Experts of a small language model.
Size: width 192, 39.6M parameters.
Experts: 256 experts in each of 6 layers, 8 picks a token.
Training: a variant of SOAP for the experts, 724M tokens.
Below are experts of layer 5 (counted from 0) of a mixture-of-experts language model. Rows are named router (the router's row for the expert), gate (a neuron's input weights, with its number), up (a neuron's input weights, with its number), down (a neuron's output weights, with its number) and show model dimensions 0-191. Each number is 500 + 50 x the weight over its row's rms, rounded and kept within 0 to 999. Numbers have three digits each.
Before each expert's rows: a language model's description of what the expert responds to. This comes from a sample of Wikipedia text that the model never trained on.

# expert 55
Clause commas. Commas ending clauses or list items in prose, and clause openers like While, Although, Though, but.
router:519595580479503495510505545591471516503518555464454468484534443460548442527568462633529489524430482578530431482540552495504551477524490540469510430562463559421499577457471411578552461453549467556448518483585550504494522505413498477515542519494417525519460473532558539522474523525415501516513505368456510574538631463465440442515517517549512601527513487507556536513519517441497500551463523529480428528480526495550496498413526537507581437429459621423453503608584433507505459498544503495487444565518492463411494466507548556611411479492403627578519563504514556430482440440500455423
gate2:438567429464478499439488530486557472541546512475488501519503602501464490533538476565540507467482506514506446495499472450542451486505510611587529487498555481455548482516525576521608501572462529518470444366560426500513478591517475417494382511537463480439501608543503481466562466475486510510538524494510539631538535503542448449473342488597468385465519507484526521540550463632501491522556564500435479533540433472552559462432499543443481424513536573456465491435549445425503504481492563533508523512374432502489519473552445491436500537563437459320471482495553486535437512539553542524
up2:482523474551565385481490481525581470407494489488476457428573561422401408487444502460524437531479493453560521425580490441394410480528468513428512483509509491485531482582497576476448485468516433521563468539488483518518457469490540491413595475574519449488475516588451536510556549540548468518530492493558554468363445580401508507706481515460472547533504477561463484431483494487478492474525446449539412459562462478530476504505423519466472519465570434569526528437520514537518482401406576523510515537613486518547500505624539521528542521533495557446447582560468473450497475499450521474
down2:461532449548587440413539487582427534522522477441478488439486469510509509504422455493481475467533538483453562470503447558448434491481534516430406496408495477530474542542526481431505467570411423545424469443571484537582518497481518423425453450541496430439496603475521520482516397457466496537534465443414538470454445472502478537454451489501439536460580420546542564563467604538472555520494544507424454557545458533571541485468539439612466454467480556547523529501540491497477458533523531507572469471567411424525430575537398630455462438447448472555456473485631494471528478595423484534

# expert 2
Table cell openers. The space or first piece that opens a table cell after a pipe, usually a shirt number, date or rank, such as 95, 6604, 25–20.
router:499565574481471530494493524463487463498373505410382503493612509582396520484467485597497459521503431425422511438523542523413620431453467503451603540547512496482480552573508393473482453456469498559443517468506458556474507517508612532513470434495541479405499545411538586518451489448467480520449505447559551589477537550530516493524502522524485492464502468514566453547481510442440452537478534476583448563504551497509430565528526586544504525350517549526422483500587420519486629541504503488599440509529459476496496571584545472474519435445503504452562544483475429483489480511427462474
gate4:534509459416390497532457525397491534406447546581473489499433590470485602435445510505512466487496463507525501490542546537487486456525534496522551462514591531420466443542582512460487532467523504423506318471403533659491465501479443578412525518511512514500508552469537588471592480491548498489464404461539475575521565472500499468463443459583552475425541444465521393485492632510501430471477533589539418575475452485501573523551484463450559481534588576538420529461475505536485546490464523464525462481517507518539418544560452438441441475455449565463476452516567482500495492460483462479
up4:527522445532436378616545491629499489455477488457464456529513480528420493549484510504534473473500445514497506480497644629420513453560540541490563393517443493483543500463544517530437541504545476525394437457452467461363416506570557492451504497487491549519511519547479485520438532553471498483556479493470445500442497547486471432513407516522443513471475492409543630458456535506551497450435571505460461555501481402524556572526519459406435462477455554585466510426578511505446452489435413512442551570469450568479518493543396511518547471501485506493450476470381510450532540544424437475
down4:556521547601489604452513461480413528510512486414539453412628450545389564505584420551575509489575442419500540448460482505541465517513567517466523422509460579554507531479478485526550518389492508459434442565493521480504468536551360491468420491509503505560451521389414488471478374486547492485493477459500486496581563443450447456562471468517440444519509446497516532531442520451583568548545418503488568447456492476565568491542578494468514382489461483493499528486498493527424487504501493482516453498499549606544497492524605561534542471456485417447494529448535475567385510488471576522

# expert 27
Space before numbers. Standalone space tokens before numbers or currency in tables and statistics, such as population figures, scores, $, €, −.
router:514540602403439510482501537393445566535407492472402533536543454474489518554486452595565474497405534525430390383508558593463538516480421529517599551541460510472503498490549543480493536437488522545496501539486515461518634467510551513529542486483511492409498561561438535546461506435464423450466517447534492520497546494546478506484483533565457538476489383536528440458428469466459432585517524452600494486518571538565486477496469521521501525384518586490514389528522439494486508539446539470533363451581448566474505416570477522491472483478419502471544457526534498454454429505407427452
gate3:487513521582493442477532485500479454565547548469397509498505473373540536535428406494513391432479547423504415463488486459459508470460495510531563500494511399519512479540489407586492500525499572534487487408583449493481581465542528478421555470584481451430406582539488414497486489532456561509517564483552496453489439537489565496501505544482456458425526470522600501447601514490529514467418468505553484522525594479530479465569556547404479544501481548531480497551553451546513616384500611510485518556496499451454407462475468483397515437492484439372590528526404491497478527536512503414
up3:512421451496558470602490460541521512411430453516467517589530570511498576498464541506443616543584497480523529481460545523449576523596522540431370561475464498441491578514436482468502466523428534480554474434438436475436402512396498471476446507518496441509459434416551439506501479556469406538474519530473553501515593480516458461539565512478485412554476563563437456488484501445541558482468497630437520455454460546495418532412448529559447423512463514495438481528536568410501512379517477533501536492507510439433445558469634502510455555484512535549460494508528496469593429545531561498
down3:436460549565562519446540569471450494519545533520517460498537484523473475547385523497594387422507569508498500558560548372454502429435559503487400476513455506554575541519463495554604508449576469590530502476511450567422506488509509478478429547439471583532578481506465446527547458541347558525499574484457371452522446504511526474495456553533495431501544546532452541477439509513514511491502505473516508509503607577500478445514508397535606459502588479581437518487498499476482558442471485518461530543539502496589419458424568569522464490474539502467554482467512429448556568521578527621

# expert 12
Table numeric cells. Spaces and pipes before numbers in sports statistics tables, plus scoring verbs like scored, win, lost, victory in match reports.
router:402522573393476536477484512467458523531471493492440537566482470584436635505550528575538535492405497442448416466539503496467503541499441483518558532500508495495591485428566484548541444514524548506503605472494489496482584539438486452543529406496516527432523517540478599467502508481517498469471441526493566550511483434597562587496462529517483511486527451551524511532410569466445448588544612445551503490472632493517465455491481471452481458427489604422500410516520484526473536479453506538631496549555487496427516487567433528547489482500421527486533517584517535449467465470311420534
gate3:488510496407548496454455519489453512585423570495450502527489525455455591457623489510510535500413522463543511520532494456494487499477489494488420515573423481423640479504454467538520439587424463572540558530539426484568545453425471517482521562378534477617469527545454497480461486464463526573454595467421474556516472438626393512529449580506506423482486514502523582566527589457460437532526425434530520531529545446489576446487542581565397541542574486457461498445494491589557496453547504486564482526439534501447492496509462549498529485474460502574462507526545524419512495572408472419
up3:524554509527493566572501519449447532531392565449488476517513500495539492521476464525557460582478483447416512529506564480421442576475568494507351535533440517470505482539620470539502560517483492491498452492469545393607515573472474431499383446474499493515561496525440514459456474416463433562466484469528546641501529489503520477542541432572459550520519391532515471501457428526507493522563549401543496548543526459417630557439473448528487459522465531515422389515489494599546491461515486411541488497510603559509464511532481565488567440520503603472390535545548442507527490522492573546
down3:542410485561466518376577481392414519522515605490575560543443506504478522559477554452486560505436472468480428533546464517518418569501465458464555536558379427467456467501491512438569417446531445480426514448442551392470464439467536452479576432506562439486604496543547477511509517477544470415513406593542522493511592511463497491535512419487524525482567420495433435475492519512486479546501497463495540454471420440541508529547473391536490559448494542365538483470477498560477505548462523501484419422503376464556479501543495540465445503467560472578504547595489491483522478512435558419